python train.py --n_layer=12 --init_std_router=0.00875 --norm="rmsnorm" --grad_clip=2.0 --seq_len=256
Below are experts of layer 4 (counted from 0) of a mixture-of-experts language model. Rows are named router (the router's row for the expert), down (a neuron's output weights, with its number) and show model dimensions 0-159. Each number is 128 + 32 x the weight over its row's rms, rounded and kept within 0 to 255. Numbers have three digits each.
After each expert's rows: "comes before" lists some tokens at least twice as common just after its tokens as in all text. This comes from a sample of Wikipedia text that the model never trained on. Tokens count by the router's weight.

# expert 47
router:155121079170101140111206179137093177154183158170073179135114069100166075144119077154130103096140085123092021128059120125090165169157095096169170153128116078186128106167100113146122128078110143083081136161104158153086154119207155140123114125164097133119123150107140170135065096157156113114117139122133136147167151170142131152127124098145109080106157152145125110090149109133128150118097109119158130119107113148154052127146155119186101183106088143152181145178106111140115083089148142
down1:120212126162109120120155152181137159154161068109118150128119117110115072136175098159070156117105143152151184148128132151127147107161131120151130177136120135114070103129160168185125094088143094106173115148190140129069089107119137105159130178140113221140133083091162139116099153107072056119089151128088090097177116101172123110169154135168109113113138166128151100155144129156100172162127088051123149151118123183159133214063077152123097094150095082113140114139121067089129138147144134
down2:161159153059130183193137120205111102101108201148076144138098119158137153101079125126151104089160145119093121138114106102115122117127135103157097142094151046187133118092115100100147114084129092114090148195134101143151095147073113137138124100144127079113134139098153108108146112144255137178143106166097132147102103142111127149118112108104099146166125146181186094161141078146126118066120067180092125138128092145112112154114105134141173095141105133089173116149136129166113181172181133
down3:121195146091115169172119146130134133070110150171064133121143120173146111156084129147108072112156152132120146152090164128098140126109139128114137095156173098129101161099141132116148152161153137061091092170082130135172076114164135105117122107114087097113138101130050117158162101111205133149094121100108128130104155091116154180190120159084112151121165092111119069072102114113189046124139112206153150138175149113144114152110113177105074085139130149091106107130210160122029120114145131
down4:084160098151145135116115119129148122129179130112091076201102190174149231099170091186213124090105143108082181155126133109140122101135106167172112176095150159129158151110099150154145170153131156117050177117177100109103164093150156145116170162169141085107149143126122116097125147123093135142137136119147147115101147124162191156144157145104170141178118136099152122050125145130109174099129112204124119148174128163124148117137085136111119145148133145145108155147105070088167215087153083
down5:120148125124127098104177139075150112135118075068146158124120147078109118114165105109161118158131093173051092170177106144164103080197146110147188063107093157102131089180111129078138111180098109139141155113166113072170194088161143098092140107158159167131134111122103121128136111047053163126162130111132154140099121126162170104121154107108154139132120175134063141122139174133116194170090095172092061128118108098059149146106097117110118147100110050092122141134132113120151140121085157
down6:115171179120134085113175112131057117169147089110130080100188146185081058106124125075126059135117139118126173137145071149113151133118164127116146121102127116128135122083120163091158132177132130125179077112083128145051165090111169151144137120115208127117177149125064125197101200142100051146129100110200098099063116130127124138174108147094134102138108104100115109118073080129155114100155064108125131144151176111139152108082158108112114150108134126129143120065154125135161144097170104
comes before: "\n\n", " The", " He", " ", "\n", " In "

# expert 140
router:092173112103146082224109106172075121118096066086161128137105089098083176145146154154084167142104136126174151181120117086122120098131139126123173102148175101143125147128180150137139116129148133140131084175142063127106161083126144086110134156159105158102163066134126073070157186151124137093103078124145135187112138124171093104165121086172141184131158100125108073112177091147152141116098190091126155074065138089094157166162170189118108108146154141156097122119159106135132103084110084
down0:103121139128162088086134163094151139187127196111124169152152134091121099135131104183096158182121114059132169171107126129140156148147096144172137117104125119145107151138093077146148179153139058192164129096100173148154088134117172128118142210135188161158126161127042148123115186106006158132130157169081167113150107118103104136133131143114100164133126153147123142071154110125096114115140101165141062158132143120170092154134126089214154113112190140107174121137137144120115123162150138
down1:132136108161155092109059158088141133097122148161124139099061171108084117140172075145170096103135163091182116144104200119100149150133178133141160118107092122109163103104138134109076076105153138134154132111116161069153089072096135140155126065127153111091125180186173134112148126131095100129116097082072101124152096081167164068105133157141051107131121185083167138150071186128140125127129147092086089141130101147098076127146055081123107097144090077097130148156135106109106099187108091
down2:101082168179108144117118186061126114101104034121123144166081152114112083090129134167107101136133087124111129122160137064136129116144117128117134170142107119186079125192119140131116164132094081087096127158153144125071146151096058153144162143135094138084084202103103137140195132122088168154102115102106131177127149152103175128151157175098143153086179124093108152183079126138159158099130188155132114119176140187120151144174130146134166139131105098104109109136198073125083157100056123
down3:105134119190117058148109148145113141161126095096101126155146109105128182077149106127169081089162100145134135147092115156170150136176102143101113113142152127172098140124112102183167108183159142137123193133166135191140121114140150110127150125105114149134146172152127067074135113128110113117155137173081140131030134135141148137099137132095169154114112134119193152198120145104114142171089230198109159117214141198179124114136151054152119111146165118120142182163134112102169177148137115
down4:104179101093103130107140111110141137102123144131142142154125129076143187149120098110096092155143160088117109175082097141111180152142101132124073107128114123110178096160117125151114147131146137131141142126171173091147115114135179176101133130125132124072178188121137159133084202203030123161165170119144149084050142180143115123070149163142101155147163164128151135059155109088143154178168089112123147118139149107180109101091085157160128094121175157100177222152161157117108125109181092
down5:148108159099145113151160199144128140128112158107129179201155129192172150114174154146184121091156146112138148102103109150157124155135149099147132118126125140125107135105133121069110187112126130160144106111178172158127119101073152132092042145112188121091126132198068105062129138188116161154080132161138133058077114139091168132102158133076151128120088145107121117171122107159071134139125136118122131155173119165111115176131113130112135112119123187068112082184132085092194077109219132
comes before: " | ", ".", "–", " |", "; ", ":"

# expert 180
router:124163105174127142176093119122192099164094109160153095108058169121107101098126125106123155082097100131146170093130127127143113170050113129044120139098140106144098083150155130089098159091139089162182142115195141132119165128086144095152123083143162152147084188126181123185071150062147090185139140097145169084111134163074161087169114098094141129081119127097114062107131081105101094131068126097117067106073135119114106107163081125134159127181148127088144136138179118123111115129130096
down0:120143093153125130118130159140160138127141098087097154135092132111108175086085137184136109118137097147097098093136118161180074124146172156167086107109104111114123124152146093077136092130121123166143147141149160118124129167069160153164158123130075098195130133130114121082187103129121118116124150143099128141109132078165120113137183081169121133122114140088167208107086134139155145176151077163011103128160109125147098059061103109087115176118202115085141150155206100196108147068148127
down1:107088122155104112100114064138127179128151200156103114099071110129108091164107158149092160131165097139207113136105199108130117121101089054128184069128099145192080125152099142140114208141182150168090099124154108079123149148135164122139119127109174091097121073121152136133123133136195165137141150123090134131121134210184166117183154072122129203114119134155153131110113147108149144141106112177144092137131156116095154179114094137140114122160159112126162158109161093098214115124173149
down2:160134062124097172130118120125140123058133121137146143135123138180091111133131082152142160107137116116159119103129087142156123112113141149151135160131173099131139077134110124109153110084140086127170132154074152112164121119085093087147116079152072112172119148147125114194131114132228066063104129140109168176125158131137169094154115118115150094101105134087091041080131142125173166134087116136145123069169151172121146163142102026098111091180087093100073106067153082166109174122091161
down3:099115149165103108076081112078139159140082128126118108143145164106125115098089188157129155104103128049161119106141180134133140134112123125123180152097147074158162091109154101126123161185140063110146135115087075152132144123112128141133129147154116105149139191125126106149096205131204180155104117176109118126076099080084103134154136130122164094114197074060117208148139166199086139118111110128141140176149139107110161160117171117065125115121130167130191186127126103074075098080119128
down4:125138071102147149160122124120115089002125094128113159139123114134105147124099132088217148137118122103063137105145101170109144179149171199122134154102167151149116125086144100147168089090120143148142066136110143193127144209032150165141145072108132154113170131125083124135100103128154086109139224100112148117124143129122110128104136118131121153095122122168189117151121138080143119101145150138121120154133119132116148139121130087121152180089100091083053127172083123126082051124133108
down5:080168087191177178139107136197131143106110104150113133114132064114129122141130129102179139093100119079095097158132168123100157143076122109166096075106115117127129130130163115139165085105180065146193086124156139125204132135103118098079135123125192128112171142158170109143151108078133140142104181112094094047112183150155185085106127123131122108140176131153188112096107163166096095115156125113109111082108130154110038082100102117165123180119082151113084113184129107093182150118124140
comes before: "1", "2", "0", "6", "3", "4"

# expert 125
router:102115103153122130129113177164068186105108190148152149170167110067115184100143154101139128097117150094132199125130102180159084130119090146173094089150119181151124178138182117110102146132116119084139116088177107122177188109147166146075088123106090150168142149114141151107120111152109077135093101162160086163097120150095111103112181091107108182143161097175156025131146127153121183113123099091090100149156076140114136117165092100144158134152098120185090133140212157128132110124089091
down0:100088122130145149137132126169116154084129103122063149127168125056096106099119157144170080149173195096108176118119116131141141154060128135142128111079153144147107163108169133154097147099119122087134126082103094093094077108172161148171154131153131131100123147092075075122179133178150027123135126177165114125138139150110090139147136114205157067207132152115089036112119117170164122150115116118086079138198129138128143120123127139143138100184139154144099158128141166118160211127169122
down1:097143137131107129126107158138072141167123162175147176116131175114118135121144122121135132172117117103136178092111139179136095082102119087163121107153141167164142122167119133125095092106108127148190146141078124144110178076181109090171173168182101158196132160118108159145116150119168120158048132163142159160130121127168163114111175121099196126140111152095225077104168166089141175141162130093132061144171155111131101164118179121136116106249124144118136113136199166167103123110138123
down2:087080150165128146177150139144118144123191121164133144147138105152086112142177078132126121074111049072155103074137101138156128114116166151105134150071133128102132139181102153082107128132112091088144202145123131129085141114132144191099174143117130123105127105157150096128134108159136138161026132093116109170108106158108134096109130127143155127104156174157155161108162172105158160046165109088147194183180099183133096126100181130142144061182193149117070124088102097148094140119132096
down3:103141101128105108141147168142124090077170188128137149119149131102120109160140175121131171172186152132120068109140117146126140153162121110099109184167141157107126111082125140138171121112146130102122157102186025129125122202109098163117126110131119067124147098097136100066186174203162096104094098108155139174082156091137158147116161116112174126141152108162155139167107041093139136183134191163176080115094125119111072149125090138117133068125155094186102092107141066100108085139104114
down4:140110129119090143067150101139097131130101117092105123114142055176106133026134112162137133120122125113134168162111145165137150181180125129102135154106104158111076147134106168130183111130139104126167099211120150094126130165144198111111139124151108124114178126143183158141127105196145120079125113181168129110136154089106154141144072146152132087121106142101065114148143107216134115095129129113136125189122066128122126118126119164119046116157104152088147101166040115123061132160077055
down5:189158083123145131100132156106147094085085190102146063122144140103114093153127154172184138192192129166172148182130085088120132056084121139123103156181109107123149095089083166141171124153145142174152113145145143102082094108089135159127115137125123150136093118176159148142211065111083140190126185121152093103198138110152141124151109180087130143100095107129095127189122139109107108110148156085180169172177157101151162127133128120110124168125141165111143167112148126113065204126145115
comes before: ".", ",", ", the", " of", " of the", " in"

# expert 54
router:121098124192140172088105099117045144072121144150152208137153070106130114130050169091120115147139185148103176115161106153102109143135121120127162091089148100152096099094119095176131105135084088078136116119166069123189191161169171130133154124140078121121145138111139131084111090162135148128067118120104101180134167136082140090161137116110106145183099138138149076164101189170091108178078140137095143095151108107139164127139131153165183125177121094169099162109180075158110123152169109
down8:089120100083104128097181171124166070084181158093095083100092164088145157143131187135155118067121161148122147129101125187093069130135160142116127115151145143074077094152128131085136164113148159123168168114173158157122137125117164140080124120102170111173117102108144173046134176196079145152144119150159089096159144181109105141181165148096122182178122087130128121127143149154115080142102120105146109120114137057121151116136166142173061147156152108096131085065121125096097118106114039
down9:094159018149137138146168167103126146134137159113117142107153153107094173107076173164064110183147168138139157151139087119104137118090111077097122142096150095142140093148064182144146101099089099166113125077112071117111181127151158128125084086161113152170165134121103102116209127094202137115152139117136216122155098107156073137119109151126172119145107157114081123120095125158131150091176170124106138161142105049103116112155133144089172129165127092182096132089149122107137090195162116
down10:054125165088089098108117117129098110117131053131094078138087184150130131117132146124145125114147100119110114096048153194126153167190113173072100201102112143095131045136136147127126134129166088125093157073094112143136155104130099130114141101143181137129156096115143084126080108155163099106111141085108128038128095186130145165115081144188172122114136169133119144141119125128100152138117160087112204127094083125111160117072166128140137150117095077168149099070048107146148099154103120
down11:130125103183120211174115122103102116137108216136136152152187066151080144108164098096133162147192097112129153066137111162109112080149129109139114142130138109152140086125093166062132020119144069123116082157146092132109153087132100152182133112074125080145185191114107146124124101132127082157155117092166182109126069131141147118146122137097103159148196061161146136143124101160071196125156156118110122155107146100135065113122150149102136102154113168136111105126137145124098154161100160
down12:165128149102079103125128123174114129175129093098182098142122079120151101134109162107108137122086109094118079108057091097102163127141152110134149199134159093100131108156128118085126216146142207154102138059066107111081135130123094073156143146169178122081102035159107093077142118162117150124172138159126052112115145087122112151082116097118127141124143114107161151162187144139165100144151068191132104126148113100143115111075122098183113100139152145168167164147173138173155144145116170
down13:188158151134095123133115199113118151184114089113139143112099184125102075135146072138122143138183145085162111111101129092168135138135172152165122139165093187115064188132083085120140171072108160168159089152125184195106156142137139087115186193089145112177039166107100145155164135120068151145158119088129067156107120148110137165130176092124108100124125147094154109109094141140167111153160105144146068158130201108121103118129150130159140121141125107122099071135111149133183104100160076
comes before: ".", " of", " and", ",", " were", " to"

# expert 52
router:097095117106085169139122148184090160102112180121069126153134147151160149151087156097112090197119127166106128089101136088078161095157138138156093090116163117173090084127135142086107122166145141064098111185152152139107076138193122085093097092166158132101137113112098095101139107167118151142142107164185130168114099140115128180104161088087098122159145117147165033176106111195148092109089084187146167172170081085143097091139127107156142111091118145075166081114134096139106094131166108
down0:140108153122096139130100125105097196146173145111179117124113174129161129136166111109183123073149182130109104099131148161232147107130094142148121171132164180115113204175147210139113149130169135155120153189110127147199135117102153093067143105135082084124116124166151119086132118143021129157117095114161141073140090119149148102145187141187172135186141156094136129144126179153097131126145112126073088126112130075140123141113136128082132184134154109165099128132101087177133125123130067
down1:076116114141151084140124131086089175120150096125213120138115172086109086118155129142112099142061118102131150140189107165158157133151129151085134109132130184065167111114147142112142094137127134205123127131128106126163168155155136148146125161089161172122163149135138123114080138082000130115134148094126098117154125111115152155118120093165178142115122104152126120132158105180123144097111134144169128153145140124139111137153170089115101164121151151209085132056100110091195119125118108
down2:165073113110090126126128051183090103166095168141076090131056132123106081105099143145169123149122147126123123158095115162108145083158109149142088144132141163145164135155121069097138106130120112128144094155097147155148115137179110175092140107138093192141182084161136170138114118123245102209064083163125143182094133112118185107114134146124131122116159104097130141112162140129116093111134131114230094146118094140154114122069124108144086094141144161111211163091124150175091133107134130
down3:122054103161097159123122120095052186080135110101147121146127136138127080106073103107108131134128096147165082093152136115078136128146139161105160138162125167188140097082121182100193100155146150192100094101119127086115136146139102123113145109133156068061106079167154172118117123103071083207088115103091145133107125107159124118100103177142100118108067100090155145108115096126073130106070130115119183140155175136134158143137171150097158100101136137087152158199161092103139080054090115
down4:147055122125140117085151146112078147113141133193148096141151084147171102130148202149114084098135113124131069086097132081141107142118197126136143115193140110110102173094126159132162160129157154127098045080175120140078090188118103143092113105100121086123113107091134132084129100071209156132106134131124136095111118130198098103095101195118141097085153165088136134107164107128135106119129128068051116104126100162200171159113109123114167087180120116136129123169159068162149133109108088
down5:149159180049151145156113134183153112128153164176094127119073145041095164096182151103123197158148132196116088091093119140110145111117132122160147153130138135181098143119131079137084128106135169080116130154137155169095091129185128166105112136124114097104148085076132140084168135170255120120157147155137132173136121117134172182119109141087075123144098119193129174124166129182178111120127162127126157111134114078135183159095157151113162112145121102103173086124106153105126143108110127
comes before: "\n\n", " The", " He", " In ", " In", " This"

# expert 95
router:072066111091141176127148182176111097125120166122117186095060177139101139144111076115121131142168168177146166080133109154074099177143178140159120131178157146113103096109152143111099110124166110083159132141161182075181133136110132105146090191134066102152103164119122133137138089147130075137127122101152063155128115131161099152130096084139075159098098101168137118152088149185096192138090147139115157137058081122168110139121138139125172108136126124098152110065073087146072116140087070
down0:171136141104126124131089044138110137095138162101101131181114185122107039151137135112139168129114072120174091078115170097202146102123117141131080124122100169138133123135119143139153095125097145139089144107121125114114115129178087170214168132134127180104140121112138153022138140117002157124122094141126082093152115087099178158153152100119166106118156111149102104109072106110171186107157146134137122123152142173120124139090155138104080107114080118177090133151098164106172103121078132
down1:175070180101159185097167104062138177128134143203156187156136145172130115092122193136089106173140110143116094147152059170144193134077157147137167091102087117084143156079087179128077111114145176168111159129118112068142128107177154139148143168111130108142114076167078131104146206146151165074109151092120101086107227136163111125138114133150110090104136116139123081141121130134123122094119136163168147173126101078140144162100111121161116132139158103157125171122105117131129155095103081
down2:136138111147143098182160118191149137120139129112111125047145158111122179141140107109045132129120106141116128157157099120109165147090152142138119159122144139140161096074073148152143077132154108049124154115136127052124119119094155053134158108171158126111055156124139151214106081163255046069101145145174084158105113107121067083160144117152155086143096113142125109110104111116090131169129141127101122116145126149077112122118143129132173149105117185129135115126144105121102131136161146
down3:101087159206100173110122123152105145108115117153147112087149141152108147099137122098136125074099158130081062103134070127195121115138159129080136185091147106129142118105114148161148127159162108177143108148167086127144120198094115131125165141076132095191163093127123100108148137085058129152125106116102091121067173146146083095160038153124117206122126159031120136097096168150092186104139150128124147079024105124119119086136099126143126105123119123157105137143174090117123144098103132
down4:084107150103158144109123089154100133113113146104131153117079150181154162158156152157073205120119145100133107148098129144083153139159114132107110082160088159121125131080161157135093133154141078116094121123120152124104115160106212110140087150101218158140102065163187124118121139101146109136131107118125122101052153126064218148114139126084105098125066122123141138114068148099111066143111119118138122105082083094132071172093152146134178113099134105149145104150191071152128040176159117
down5:110124075151190150147132166126136117149084146134151178170083112101122093111133069153143099140142138188081160140125094168110101146144143137156195114149096109081106121145145128160142169083091153138065135169114110098101076115184173134096140159133178138138103153162134145073147102150118125100155166136111167106145074149160223135126090088113068124159085090135112067152133147116095168122133180134120163184185137143116113159163047156150082106142121182145089093165127163116126202127130075
comes before: "\n\n", "\n", " The", "The", "\"", "I"

# expert 67
router:121118151104080102227166153173119136130155176098110171173107083194171156110156129086085087128127140120114125104117114088074181093181139079197105133159106124182171110119099146146129112107118077121075104178138203159057069134129138133145139054127131142098134137117112143128107101167116101105057125158101112148138114132164153157117106145118061130119129137106162108155149146082143138100107084130161140176100147106129131094155141066123114132143126138083164093162078094149100060121192107
down0:149201119054160183154161093102174120140074091048111104143140141156127096145122159097102052128183147161088145149129140111093150116160119116175110094122170135149127123125134134091168189161183160151161180174098134157136156090109096111128053152095165110142097177150119124122114133155143165091152136107136075188076161121153137140121154129117149133110155134124159058184100174144096044127110086160127140102097137126092085088141172108097131174162130100105115105145123094088063107160110138
down1:108100186161114136068190162137090082120128122174110114174142101122142140104171101120152156126114078111124151161154162097111160125165177101083105171152134131164162145165153149150153144112101145065121129130100134156103087068160061180185166107076175121126091142076109130105125101085156197105139099141147180118097055138131117174056095100137124144179126100138124184069183120057185148130110175151111140165137124126139120143155104133102184123130167151112158084125155131107063119135115163
down2:103136075137125184142114134173082120152092140158140104131104149149111134178176110112068094153164127191184150148157186110034128154113160111235088087180120103154089161105074153118128130119112121096105117145165063147090161166138126106129141145174128119109125165157154075140145126199180102096143082084114160167130141111171120169112067119136131143089130171125187120091155102103155106128111132157124077093155125091148186145118115154143185139149168139120090122131163108187091142119149098
down3:116124151144097127099149102153072083132129128208119129110092153139119103137135085104124063086109143138160090111170087090139133122139107108141141194103123081111166151164120117102102134126113148108081117179173147119130113143105099097140180115099096195104137189168192101117151084111118108163088118126161140154139109094094131150135140114080054065174088142135124161193147150089062155084038147077144148131152092130144183068093135106125141097153164111109089172176071124094157098092155131
down4:135131087137141100166137109184114118155114154016090144148119123135080113108163099080110108102153124150104216102093115137106124106122100175127152140122104121163137162087042148084141086161112133128080184167152169091156143085080094161096164159140130129148156141117122147131134107152110143116065127164132113145130106119180115141117150150109128151108141143119205072160102154181137154126123041177177150140143080112090117110072083125122097158137175158095188164180137152196121117117157165
down5:140118132141132123069139195135131079118130063125156084148085155122107128087136090146145164091157071124128123160154149140114120092138212110179125098146130183101137124190131130156125123113123126097112120111144083114097122074126121131112178045113125108118169093116124109164115107111032087160109106149193175106126119146165165148108152111074117159144111078116123184147147104213092105165087141116088135118147117111087179141113102071139009107115126108133120149070116150141116143075130153
comes before: "\n\n", " The", "\n", " He", " In ", " It"

# expert 71
router:101145135101129092101113096144049116148154139144081117063172071088172069116126171160146144151132143124074147137130152136092162179113163137140071077205173093116141156166115094133143157151166144142139161166172056141077122166128123126127153133057077132154090104119167121094128180116126114137102130128146124198132145101108147089145125083135174182159125137093081125134141093160118106130144079105158209129149160112079171134173202177109155122113089139152091124172110172142111093116146088
down0:180089156123189160123090147059121145148120143130109091143073116148089197104147094184117135193128089177071109084106106098109091134136137096146157200128137109146130116130109131149102229131101171095123151126093112082099108163142114108103146143152052186168167110084108163136097166139066086153148155095104142144133090151151145120180125176123135102108146112140149159138182106107138139104110143130181120134119159182134167114114115090125113151044087100123157209125124096146119097187128143
down1:122130173173135145120159165105155114074134151138123107168098147098118193123176131116145108167102103114110080170134195107092120127133107100129107135128080164162205183056147147152116100103122171161120119142090065103141146095094077137131190090072138090119105137144091103156182115071098130156135089117171117099130129157120162129136088043137100128173124140205208109129102119160131124165093152122120091158124157105094118154151136097100116156120167113136134167095089136195150152108085041
down2:107122124087099117146083140158126111151107108110179141084143145148110047119157113099117074153137197127146118147093161120168129134046072108134114067093161185161090142173130071096102125144122121086155158168134197130125117169125165132093117126096131144110118120093121141069114109201139132145099134157105139141080140162136088172123200070140144117116119133065120108116161112101065154156162092136086149109114135142125155137115045193161113119155095105062156115173146110175099143157164195
down3:125106139121095165131157114074096105121168135140132102080073125156135180095205114099102139173110083138103150097156120085147109156124135069142155165053078157131116067086162177130149172085103172162137141120085096106118168117124099119078160126145124149157137136128035109129115084133049134135142131094060132079100164104123118098157078097090127146074079171102175148155144142121106145116105075073102147110115162152098144118071098090121129187077122121135131144081121116130147103141064169
down4:115099144127160064173088037086044097168106153111142141171097144130079109120065131150141090104125155134125104083175132073088060102120089095158174091078184085117132060139127147138114129145125154100104172150197121141097115139166110091176117131158140166172177141077159109157117103106194121124116118089123150127097181108148131179219107113157145128131149092096146089135135127100133169125124142123160176127077121158164131160100125097109103185100100129109148155102113116113165121155141167
down5:128134107126066115176085142183017102101150110156101094142163102141109082153153120149173116108159135111115140116103174100113157113120162138129120117101087120156082117114126106106099099189094118167090113204175181160113169144103108115151108083110128109141120156135142151098196123169162091120144146159125094147067087159077117107140146098101179165057112119169147169111181101149126153110057122135106098194124103123093080103119151133094113111168078130113106207132157162107078138174134091
comes before: ", ", ".", " | ", " |", "–", " | \""

# expert 124
router:140135110133105090187122117166182117134119132099111130060097078075101080075148065098125084096108110097104157149159167171113104108121092126103076149159092176087173133154093136093106128109134098127129152152117156080093119125093113095146061109151143134113072160141139094165119142101108112145084114136121169102145150150125160122076116161077186098153128138115120090163129097095140086092037134127114095068173151080122062117187100097091151204104133167110159177095107133142072107083147107
down0:173141110181157190119136176119119135060038148152089135111124086114149124120114086100096144142139093128152158086122140095081135150111114098118161101048170139147137150146154151076089074092138200124122113111113118160121097166136143110143148143120087133122124179060100147121148133089123123067130128088122112079183052183086117103106089068147139112182139105143127205114105106107087142197183138163115109094096121096103111096139126102142091124093114133080056144182119124165103114125105133
down1:093088115116153120071154152101092054085141123126153101128151116155141151120087163152143159148111101084105113082129144148116112090130151158122087070082159130032093121151175074090123142073101059113123124075126119167108131044108116165128104075131102138168112111202098177109139104133144133144084070109085145120073139120121162131113089137141117080074160156119122099104108148121131166053200137101110133110168156114101066076174179095160147124129164089134168133150135107149143135138118161
down2:110109164141134111138187119139165077108087180119117148135147098116107126114090014091111114173083121133156162101128122082130180095123099170020196099106143123168151128195134190109172147122162138168167100124176134123104113067090067106135178156154130141151127134094079113109089145104208112146129134083135120148066136178126141137159153156132141149119082157142081129063120135164096157111124146141122088125098148161110138153168117152094119123101167152152147188092115154135117104088157142
down3:165128132044169061158090098144075093118163124139099107141119082110071104126126148175124137079129086147110107150146121066166107131158117147122167182111154177116164152111121111068185150148079100141154115099113086157130099168209150092112110121193092147164157126136141103130156092174104109123135173133146131078131135151123090144120156081176149126091094107070109120118121121121116077155145119134152105135106128157059139144166075084156150139124128071078080159188078112132150100053172167
down4:114070162038145142137156075122085124131158113121135120161130176105091119115114146158105102169160123177095121165153148120164079101133135143148111133141135090115155154168140130109169107111172108132107169159117145204063200140145075115143117169107140139119130111146183149131126136196135183106107124128117071083111080176090099151203136151159124184154150095218141106132136167107078099134119110124070117134166124088175110157133110157045136146163116102105105096118082115106124152142198077
down5:109162169069065123149155041173056151152137189143138098145159149129097109136168095121134086057148166090096170138133128096102119130121066076124137163149074159109177112105148117132139122150110148169138104156104134151137109159197121144141158177098137171180125196072135153081079070198092145184123167139109125120131097124135114138185101117134113129131168116182151153169186128178101092170113124157112123112076122132131134131100112143127158134158114199069146132143145152174107127111151092
comes before: "2", "1", "S.", "09", "881", "07"

# expert 111
router:082112080200151115191169073162084114093185145167171170107163111117131096162111186143139075092096172125117197122140119140193095099129161162187130148103085149137177112143126109181190183118148070097107111129146148124130147141080177161107153157105138130098163113170170156131126146097123147138071120131109079151132063153150143138124090131081123098138097106105148024117162175115123133164136153120083161145160108167098155166187135087138092143113106096148145128117165111110150107156132148
down1:112150149192146121147070154122185128153132117115169154141202099147133091159146108072120144088147165101135115117147207099113087117144144128128195117118143113127099114090151084115140113090116080118148181100134118043149121127119090137115119134130115200074147160078189091171120133077136096072092118116146142121184114134084136181155098212088072146091125118108125091134127155114078124149144113138113129104093117104107101160166124107126161105074094066155071128064114150091073102134110179
down2:130109093169154166165112098122135083091104180186081148075148102154096153126208092149136122161051109149127163059135161113136169093129149132108189116092140148182159176153073092081124099117165131062087166106147104117111084102140120172140139153148137104127115093127186146138078135135138076127116110114164154146109087176078135057111075124140130186148113148144164134140137144115100139132123148114058094115155190098110124119167130098048097093145178136157138185118137142157136101089122169
down3:169113108102106163133109162151106133154087083092207096176121116176060128149149113098102136151178139141168106151145102134188147114155157158145125140145150160150146140154083136127157126100122198126132107128118130141086168119102084098109184146092144148124049103144069148094131131150100109080196114122173123184164165110182109204133123085132080174042086142092122129184203070157102098095128133109201126146177129138119136169114129144147107141066105135140130133119137165151161137126118090
down4:172117169140173133138177123114168147146078148116142122108145115112136177162158058086061110110088131150097180079150115124139168146083128171097135142101152116102165070087163134116156162119117147044131195157125149083190100158089129096134139092158106101120131121136131140050122119147193138069119099119126168084094208136112123160130140169142117118151140164173082078108153126114088165133135112136135131082139100142124092134169177151122112230117160084130137102164112124081099122089064135
down5:098128093039158141099150137101142164144120085130121137112139160179159155143119124112115136122146148101106142144162124125003187192142119074122111189117123100156114088101132108126091147110172138135143088146167076054148151160098149104103194080167167079166100108132103137065118075110158113116171141173141142132135129122192135130143158136095134103059177118115089126121110097127202137143094096162095166083098087158085145106162127136120112122087099133125084134093077125156172082161128119
down6:173101137084128145117150161139154124100045144150121141173080101142103182108061115100144135189105049099118129139117109169147103099129088122104166152162128143080142140152138107155109206142116168196147178143150127114065095132183101108157109136110132056133071107132071120099117174170106123122172146183086133108117112153071113174113148062168178140134129122108140135143158141128138131123121097168122148162145137129148157178080154127096134199080159172134173151130188173099130191153133127
comes before: "\n", "==", " ==", " and", ": ", ":"

# expert 161
router:144160105097181073112119155088098107085083149167127106111086061076086144162163172131084135145117149065132152172116111115068147133147155176140121135137121112122140171201152117160164148167169093155129119118089094123056071113148153164123163156104078106134087064103159105089189177150101188080184144053135111153139120101139110157105127135146127163171107109088124102118107128167166122113102165115099174064110138132136139149140139101095135109113160104144088121113180133163161191064125105
down0:193099193146162140133125187131104168102112187144133163130105099059115138144130157089157094150083044151161090110205109138115104116092058153117147119126182053164107075125146173139082099127121164173120075101081142178123087130077183136109130111135119121129083100085080152090082110135079083137120130133159173109141115126147121154117114146125163164145102120148129078143159180137124129063147143092155156127147134137171165123114160134163144102156061116137114154163162120185082172102137102
down1:115133122114135118136153163093108122151093074115148098071109096173118105131091176153111105136120147130185035137135133124149131126147154172108128118167207117157092146105101093107142122129155105195107175192173119101138116092117177154133143156126196217091126150111113123137125141147215189064143191082111121061091078169160161154180153140159122078078108128166178118151113163164141147113086119082133134168170134129064120103143127134109126119133137069134109117148138109114079131096132112
down2:130122125148138145055096174123179130162110153198160114089122078109112137131128127069054124192122117137135163185082105108164166135145180148101133098112153145186115153127121135159105118108129127143112131092143123159130110143171058131087110158116079124078097099142130108010120132106082159106155140137069096078101110164101074112123075115111166094140182113117080124175111087161182143117108109097087156075166125160134149067113104103083166158170126111138122094133139082173093157146153125
down3:119152119109093111095136113148138090136152142212108085074132040105104167139142187099166123135136150119130139148107132128163140110167109144175105164155142086062069123066100143149094103194088146132142170157108152093113096129081142090144178070097150104129160171153137118101158129122198171179159146177143145143174112157106135078093194106138148101065126153151191100087108133157142124109160172141110147133163130117115128119145061106097147149098145093161176125151146163108100062118137058
down4:077092120112141125084150133198113129145073156135180141128110119170177135075067166080124171128140159141100026126096115128097143150157018136113156117167084100132087150126126124112154135158114148098161222119116146142138155155122082139141167102144096119136130132122101080094148150162106121128129126182121103099176187137123145120137106182134115109122111123153105201131088122136135138183150144101062088053141070113098158116127155179102118142147120156148133061126141086167142135117161184
down5:129126165126157159086191058086128118112133191113177087128098094128146184110151132125109153230089144149144112154124138107154119113148147123126128154083133124116087103142138169111077077152129152127090150141141126152081121097107112145047100112133143083055175206103196153117124155135082149188152151098119158148102082165114081131125108184116148108173142149129089085154136059145158064093109068111094131093078142127105146165135114108147099125102110072172160114152159126111094113147101096
comes before: ".", ", ", "°", "–", ",", " | "